Below are experts of layer 7 (counted from 0) of a mixture-of-experts language model. Rows are named router (the router's row for the expert), gate (a neuron's input weights, with its number), up (a neuron's input weights, with its number), down (a neuron's output weights, with its number) and show model dimensions 128-191. Each number is 128 + 32 x the weight over its row's rms, rounded and kept within 0 to 255. Numbers have three digits each.
After each expert's rows: a language model's description of what the expert responds to; "comes after" lists some tokens at least twice as common just before its tokens as in all text. This comes from a sample of Wikipedia text that the model never trained on. Tokens count by the router's weight.

# expert 26
router:084133138153132068124124148118145102077090086155188109143143163138075143142110157130142074142076151172123103132112092134151094186158092105057129159143165109101125081175134091146071112134128178
gate0:103163142174091106102148148094119070122118134110136071090131089163149089113109152191121085141149131115114062022093088161163106126163188110154138096150079111164155174093135125154062084173140144
up0:190100100129176119131138126167089166169114144147095146157136132077093174136149097073138159104083135105156192240159149105071181164041122143141082170119147126087163094132133109127186187078107089
down0:119141145097140074078187170121090111146099088130108161106084156119118164093151155111176129125171142167142109140125167163072128134065107141090135171193176069116106072195086159172116168184136082
gate1:077127117140089106143111110118075119145181053161089201134098123180123096114109111137134118119169158127147129122055200172152134149139144103144110137135159150183107073069151174136093109108108073
up1:121102146101110126129143169082060109131095094192107182188157140148100104149105134155148138121168109146131186121103149162164142152198123133212119170167086089088123092058166150163117134180104080
down1:158118099097125136105100110163114139096132127079075142119168149132105092130150129096125123131110129203164113195106147190089139122166143076086068134080127085127141138124155102138128115140129184
gate2:157110177162082181175106178099136140133133150170189169104131170133130066091156149149140125136146132121146077050083140135203081098133129096114133116159182128138116127120133132115098107117113197
up2:120139083153076172141085164075129150139145115132137170152134132124130057107173135075073078142104104173117077064128109134171110115136168080116138134143144107130163140114139115144109108127124160
down2:178137130166165112147065083185069210123145167126103212132145149123097115157102135097129093084089140126153164109083125117114130092174086096198177175141053114097116210151080142072082143160109149
gate3:179153148139057127095168105148171068167134198168144169113110185137125120162148114123125148162125108101090152137128099096141098140175189152080113078132138137094121169107141158099151180133112127
up3:225117128130113148118175143081188011139140168185114139126095217142145112145134117119109166186128141133111132110083099077150140134162154143051125081164151136084152123128162094107137134123068128
down3:112115155109086150095126122136207046199108133091076118135078146150171153156085176120122118099107115129104110130078091107102087098162103136099143141137139117169111155113133104138112178075173153
What it handles: Short words and word starts after a comma, and or period, like is, a, does, has, See also, and as in as-ymmetric or as-pirin.
comes after: ", ", "and ", ". ", "- ", "as ", ": "

# expert 27
router:118132100182138079170117084108180109119097102119117114161146125121127083145074091136136139155163146150171129203151086126164155131171151156083097113104066130164079138171148104181081091112105123
gate0:098111114107147127072116105160167159184136104154057146087067128128124117193092071133117035092187109158169125132196112121154143107162130059118127114001170125146100140143130139084108101128142120
up0:145118189112099152156170177114197117151099176123102134115136159204176120172083111099095100137110160094118141133103108147157171141170126100188112119071125182140116123144129155151076173109160163
down0:094131112177139144134200187155151141103160175146125197173134177099081144134135104156106127122100142154096126101090166098116092104168196143118154148157189150125130098164141090136086137152133115
gate1:127144113129101137145094179140134147080120146149093129100106078136108146168112136197078168129131086121081035123119146108176156176182083100114117132160156100113125113100117173128122098056063101
up1:193108062164137157137136185139179137086111124120135162135173114136125114176113142175114173124093098121081072161151152091136147145141105109158102121162124130135095166082132151101147064070092120
down1:131105113149094140097121097128153114134193137123147179158107150129118114138079112140038154102114156108141085087097157193110164117112122100131133114079163129113063102151130095122091129145090144
gate2:099166152153085153128154178162031142097097099177147142131109152108083139213079140105095142093112100161121106101113120166156136153206143190168151106150123100105167097100101153144157093135086126
up2:165141116130140108128124121092092172154074144124149173122176121133134120109148112149099131142210131083147152144120095114077113136147174098121110112141147122167136169126115099193094106214128111
down2:104111125149103102211069107165141061112134178141149135131132081136124164118172174132107145130184122180143123126172158107140088151118143161077161127115103105102166066121137154199145113135067131
gate3:110127146100143102140074118132136179166108211174088164094142114150117082087107144163056103125123206118102151143143142090125150183149181101086113125125130140116090104104164129132150180150139154
up3:107164193163085110153080148156134159162102132154089119110120115157085142119114135168079104162163122167168117175188151100162135182198131061100115188118128182057086084144094116138169137155071138
down3:103166161184159098107092149127128145180126133180162118140112149092124078112166118231122087111147154133100122179164096128145121141117125099116063112134107161115092098115144093104143114146118194
What it handles: Modifier words before a noun, especially nationalities and media or genre terms such as English, American, public, media, rock.
comes after: "of ", "and ", "by ", "in ", "-", "for "

# expert 1
router:129158115079109161145112084093081097060108143132179117145132121120094133087132131134100120131131166108096167157129191135141125128075201124120149124138149146099144091171108076178122098142151115
gate0:101072106145172142145183191085128170139135085145128155158142054131117142184112125146125150120127091088128152080110117160102115175113157140088145148093139079091109147119183120135128108092104109
up0:098067077073166128120142099130124134123113083187151098125098151106244156126077113122142062130138131051134145127151124128136076091133098130108165115124100128123179126125109156080150149143214151
down0:131147090131187171164140125138124105143157094155175193181094119051088116155100101115112106140165158074155087078121163148115125122139101118092121117115140169177144105171133121158135158154135161
gate1:078163119164165103115166080151119111121156106138127147120133123149095153134105122160150095111112164125091112107067137094167119163175102137115056097095119123101105098124124121136108100074159094
up1:122111124116152113062136144090112120115144124099189100154164092128177160177107131100128097154072082107219152114184154170113141118121098198199159092203100169141108181124128130106117161153125176
down1:087056094083132118117142141142137127120177126085123101223132134072082115145109129085151061125097153135170129161140069131106133174151103125104127156187128134165127097148126136171103132182085053
gate2:193144140085094110120158113142116112133154165134156195129164125122136157120088149145089144094176130155093148112154114168083138140122152139133093096161186114123180105103050142129143103099164127
up2:041175126138175162093113144118130182094080148104075112095152120173164117153123118123153112143101147124095193127182137109159140108166135141108101186169115094146175097148083154106152114164125079
down2:129161110132112162168091170130099128185156097131167177158123130122152143136133111135102071157113090126122141185131120129143092126225129101159102111099115173176158137152101139206135150105135111
gate3:135154182080119130165095172136127110127134158110190092172183176124199101122179151171152082104147170104139084123143152104121147114047122095117160115178172121106114161129082138121113174135160109
up3:160127185135100157110126145132163101098126144046111120147152162128152116107117183148109123151116184106117089132134164112115107110102146140082153098099168098182147111141203149138182124146110128
down3:137183133135115150105190101142119092153094105092094128148170087160132118126127072170113095103168120060117128128099139231104103127175114161098127104142182114123128088130115137163126120129130136
What it handles: Pipe separators and numeric cells inside wiki tables of sports stats, squads, filmographies and results, e.g. | 1 | 7 |.
comes after: "| ", " ", "1 ", "0 ", "2 ", "3 "

# expert 31
router:148110124103172135159133099072124096057071173141168165067087113116179169175111099076082166143094132166113151122075142170071191136169098091141143088082158165137086152111081138101133113088114081
gate0:200115044165117143120107134092115181116118033164146153101065151117179144138142100059150146122138174121165113058124159135176189119178137199120130142161169125094086114073069138118136167093126114
up0:180145131113110127063161158111123096107125063125202173143096148138173167094110098082099105106137133146124106147097155111121191138179050184066126163138105145115091139124143138125173142177160088
down0:128140144131142144150056163125157141182150138165141120124177140137130108161110092102108104119124137140091140098124192117154091104122158082113146103155094142091107077156097208161165081139160155
gate1:146120128147154175163119120111131111110151090166141073065140157125120149154093069087094130160126122182182121096128167184128096151114108129153135090108130113096096189099145094092082112149118124
up1:189113150131059131128120146112089134137091160130118203141088104181177103101135137145153151069104106090048098116143104070168135103106173132110148072130120139137133065144100170144151145117109123
down1:146114129149112107113083123079128166100130110099097129137093127160174129182107092159154207152115142107171120145126090062120166064085128147074154106114200059139144099155122102099100127114108130
gate2:249191141166137122161124144096189175093140158124121143087160080147119079104093161137142123089124114110106084089150098148093157127079150141089130101124099126159118107107141141096089175068128084
up2:152140105151037106158160175116073103115158109094098097136221144141119100111143165178098091086089114132130111110158133157137119136110199126132090140063106127153080124082125144056090182127134097
down2:162049154099147073165131073151128156130113073162125141093148131142092136099145156142123094129142217122176177200145138128171101121220094096111168139084144178141152169108165083152134128136118145
gate3:076129121177144121125130056082081142105149185118164071151061114126057134091097196120150135110136094133106060081075110141118110134099071153108106096097093133149165121128105115105117087189119084
up3:121056132188175154173098137036126117164139228149122043135120071174099131110118152139153137116093102146186062140101156126153124122121072198140091108146125064107146095154147130096127090156114114
down3:143157145096106145146149138153105112149126140133133193167124143116108112139118059125050102129122124154111107125101123170144047146164074142124110125170144103132100096115143163151192157092113146
What it handles: Short letter pieces inside rare proper names, domains and numbers, e.g. hE-ch-tge, N-ugg-ets, super1.com, Syl-v-ester.
comes after: ".", "L", "N", "C", " ", "R"

# expert 20
router:072169121158119093107066143113052124094133167107140137134068176150093113171148130105128111152126150123123183100202121150132165086166118173166159124115120143117148182178124090178119124132148090
gate0:215055163180136132084091172120098100097087120105138153233106157137136089069131097176126146121112139127094138162088120095148159088138105172171100146105083111150141141134146054071115135137096111
up0:133104161139138134108099153141143130120049186120117132214087072153106130099076048143096120125162154097098113157101128088138133112164060092133120149130050132109182087138169118147093126169075109
down0:153114112095146184141102150131154105105114123094135097151187113118167147110091122149128107067184158125128156126126135132101083111190098125136147114098167131148104177069053157111041101180093166
gate1:075183109158120127085167103060146169151111126127115139164116152127160133140137078076155136120140122082106177167126122113110137141129129104169115125125100141080104115177170159159140128107106111
up1:111173108068150138050094127125120111099122120198109108189184106112129161140162133122158142194163231072124116145128125095174128183143163138092102164119132143145086128140119080178113125145144123
down1:182152105148053125163092145123115163133135139124107135122164151116148092140136192159135215181203077151128152172145083204133150140175076098138167115154129080160095118151113123140140149072108103
gate2:097119143132076210166117083127090136087125089180128160119124180122122082164070069074107090138142080129164140088140140148178104102123108140151093139138127088171163127195144085080135123159102071
up2:128110159108117177128102139112123132114117132159170164161130170186125101124072091090136080108147181082067099098188100137110094155143137124162068130121106043075204063160065096105133130138100089
down2:081201148197145131158155175096154143127148151154165084110085105133173092131135137204115167074092152153094120093100147113138142101110121166052097099120141069077118160154093058182142098130154131
gate3:116182110178086115106102162152115103112151152103135070096113092085083177197155109128132165158132131108148136110196092101147113162059088143114160166158134158240162139098111125112157094155099117
up3:145189158152083132095055172155130114082132137099151118037118082109089158197155120154103082131131110084128129108195105129129174150114146143114170154172161148162102160083107144062141171136156102
down3:084120124121037211107089076088087109114078134094128116098118109116183135092112203153142072149111163118083137126161043106104158089086157165158152125113106185134105151156146101132151164102165113
What it handles: Pieces inside capitalized names of sports teams, places, wars and institutions, like White S-ox, Blue J-ays, Wild-c-ats, County, Township.
comes after: "the ", "The ", "National ", "American ", "High ", "City "

# expert 25
router:099094121118125122116113107095090118102106115055124121125085165069066186191189111117097121122149135141145122114085157148117133170162107125156155119173139146085082113138158144106083098134156159
gate0:179170106119089181134103174113165088137148137103150084118115110109131137104133159159095186112168123177068140117089135078117118104138137144185135093135124161172211146133102162091170149172176112
up0:131131151124166131084181118159124137132117116113120145132099152121186064079137152122163121145157148115118158107074113113144130161154119159107172162126093099062121145083184092147114100152091097
down0:096138084147061169100129108159137094181106095153130184105158091145140200137061129114112136144178129078095160122112145155092114098102098117092116164083137120090171128088104178037167072111138089
gate1:104104142178061119115072065191102142125127118146171174168121131091076148148074099085129118134118138116155134151099121153141131113179118172174169209108134160127114168100085147141104124056144118
up1:170107102131101058129054094157090134193092104142130164119108193093059098084113097117145137181143114161135131172122120163206135111187122143108176136111115159145130158171130189126122092104092154
down1:089126073176111159141141100113160145146122064113130146109112159086128142117118109149143061146074130115080121063149115132100148137163149105139111204132137118114195141130147163141147133128170155
gate2:070141115177095134176078166069161130121120155180129175147131183126118126147143097068154176130102150119140112079187142117185161178144182149147120152141077105116145046082148060098082099075134046
up2:115143127128139122092170134158112150117139043087142075163168114136124140117118116180106123179136115143088142144107134138128086089120097110090115104049181112172112192172103153138168135164144158
down2:157171093139147093165143179089174054080111185102200177130129087142165122158128157132119135106199093129119141113151111137131104134155101065155166081119171114148099140142146101174065131073153145
gate3:100101159131154137132155115106148154129127112137143194127155078194137133231146158093169127142115135081139069125104129131104174150140143156151086113137131170101109116112128141131134142143163083
up3:144140167166169132134151131123166145117142082169128092159118122133155128150156205105220153091101129164161123161119167094091170134113152124183084132115111149141122117149157117106156127122130088
down3:124169142079110105114183119127130155108194169094148124120130171121158085153087183151138102144093097178184156180093151055099130142132138130110105100117057188126078170117145095146092156139146127
What it handles: Pipes, semicolons and bullets in sports schedule, election and list tables, often before W/L scores, e.g. ESPN2 | W 42–31.
comes after: " ", "| ", ") ", "\n", "; ", "— "

# expert 45
router:099136175100174129107076085050115148098119146103146133159088140117115148137115152094121149163143122138125144134132146129076158166099106137158180181061112131084085180120167183170129152159106136
gate0:055125117151209122091150113149184178159152107150119225133152075123075094144133091137195135113112151105124089077161126167117046148116124098115157075174115160139037187107125138164087137083106097
up0:111113100155106123154101134096144098131132193094114078112126167129136165118157161094117103128127107142127205170131103121121208097136160177100110112112205149146168061142142099119134137141173071
down0:103093189076111113034129123123093125126073111098120149097168089088211109149134128163121159123152096119123103141116058154167168115175200117062118149104128071133188130131108143145097132116121138
gate1:143130120092196144104097158145094089162172107135154102179130180146129164136146132127167102080160139164098115102175158132158161123098103103159132117122110111165195099134125179108148121142104103
up1:113143147146169110100162159178142049162127148116127111141143120119100087158148120126121086122134092122067148147139156099187159140192084117169160108138137156141156118118110129191153136171099134
down1:189144159129144092093117104090164075172081094133172137168118086125124105169095194115112193132157119106181162134184122166152175133142112106160108139181041133092103149141084095152103110118141125
gate2:107080167137052126202102162097147178105144119171096160148090115200145121125177065099186095095107135102110161078105129146133169063073085065109150116081188148090097153162122186150102158131123070
up2:067128129117125082138114096123146124145134200083126095089165111097099113090119137195180083168179120107131115117145084142157097146105162130123100105095098125059168151155148117147099122167159221
down2:103077108080162096140153156164092089160145098112121113120113119145163134116125052055058149173198070094126131158135176190131117128124146092162124101134108099098099146089095150115162119091124114
gate3:146175177097164192136122128067143092132123139255102162181132101129128158170119167097089141185142123111152123110058119093154086120123090096171177112108145107072113161096090162128161156164130111
up3:141150155095148164139068149077147097136155152228098149176162105128140199155113149090064125198152128122146105157069123088134078143104113070147155132093125123102140142115092170126159145165118113
down3:068176158120139113073126074105119163118088149112175180092159117113108127140132137121077209131100161062119132086105132121141077123133128130156175142120138121130086174165156163133145089109145166
What it handles: First pieces of split words, often consonant clusters, such as dis in disorder, St, Cl, Sch, Dr.
comes after: "the ", "and ", "s ", "a ", "of ", "-"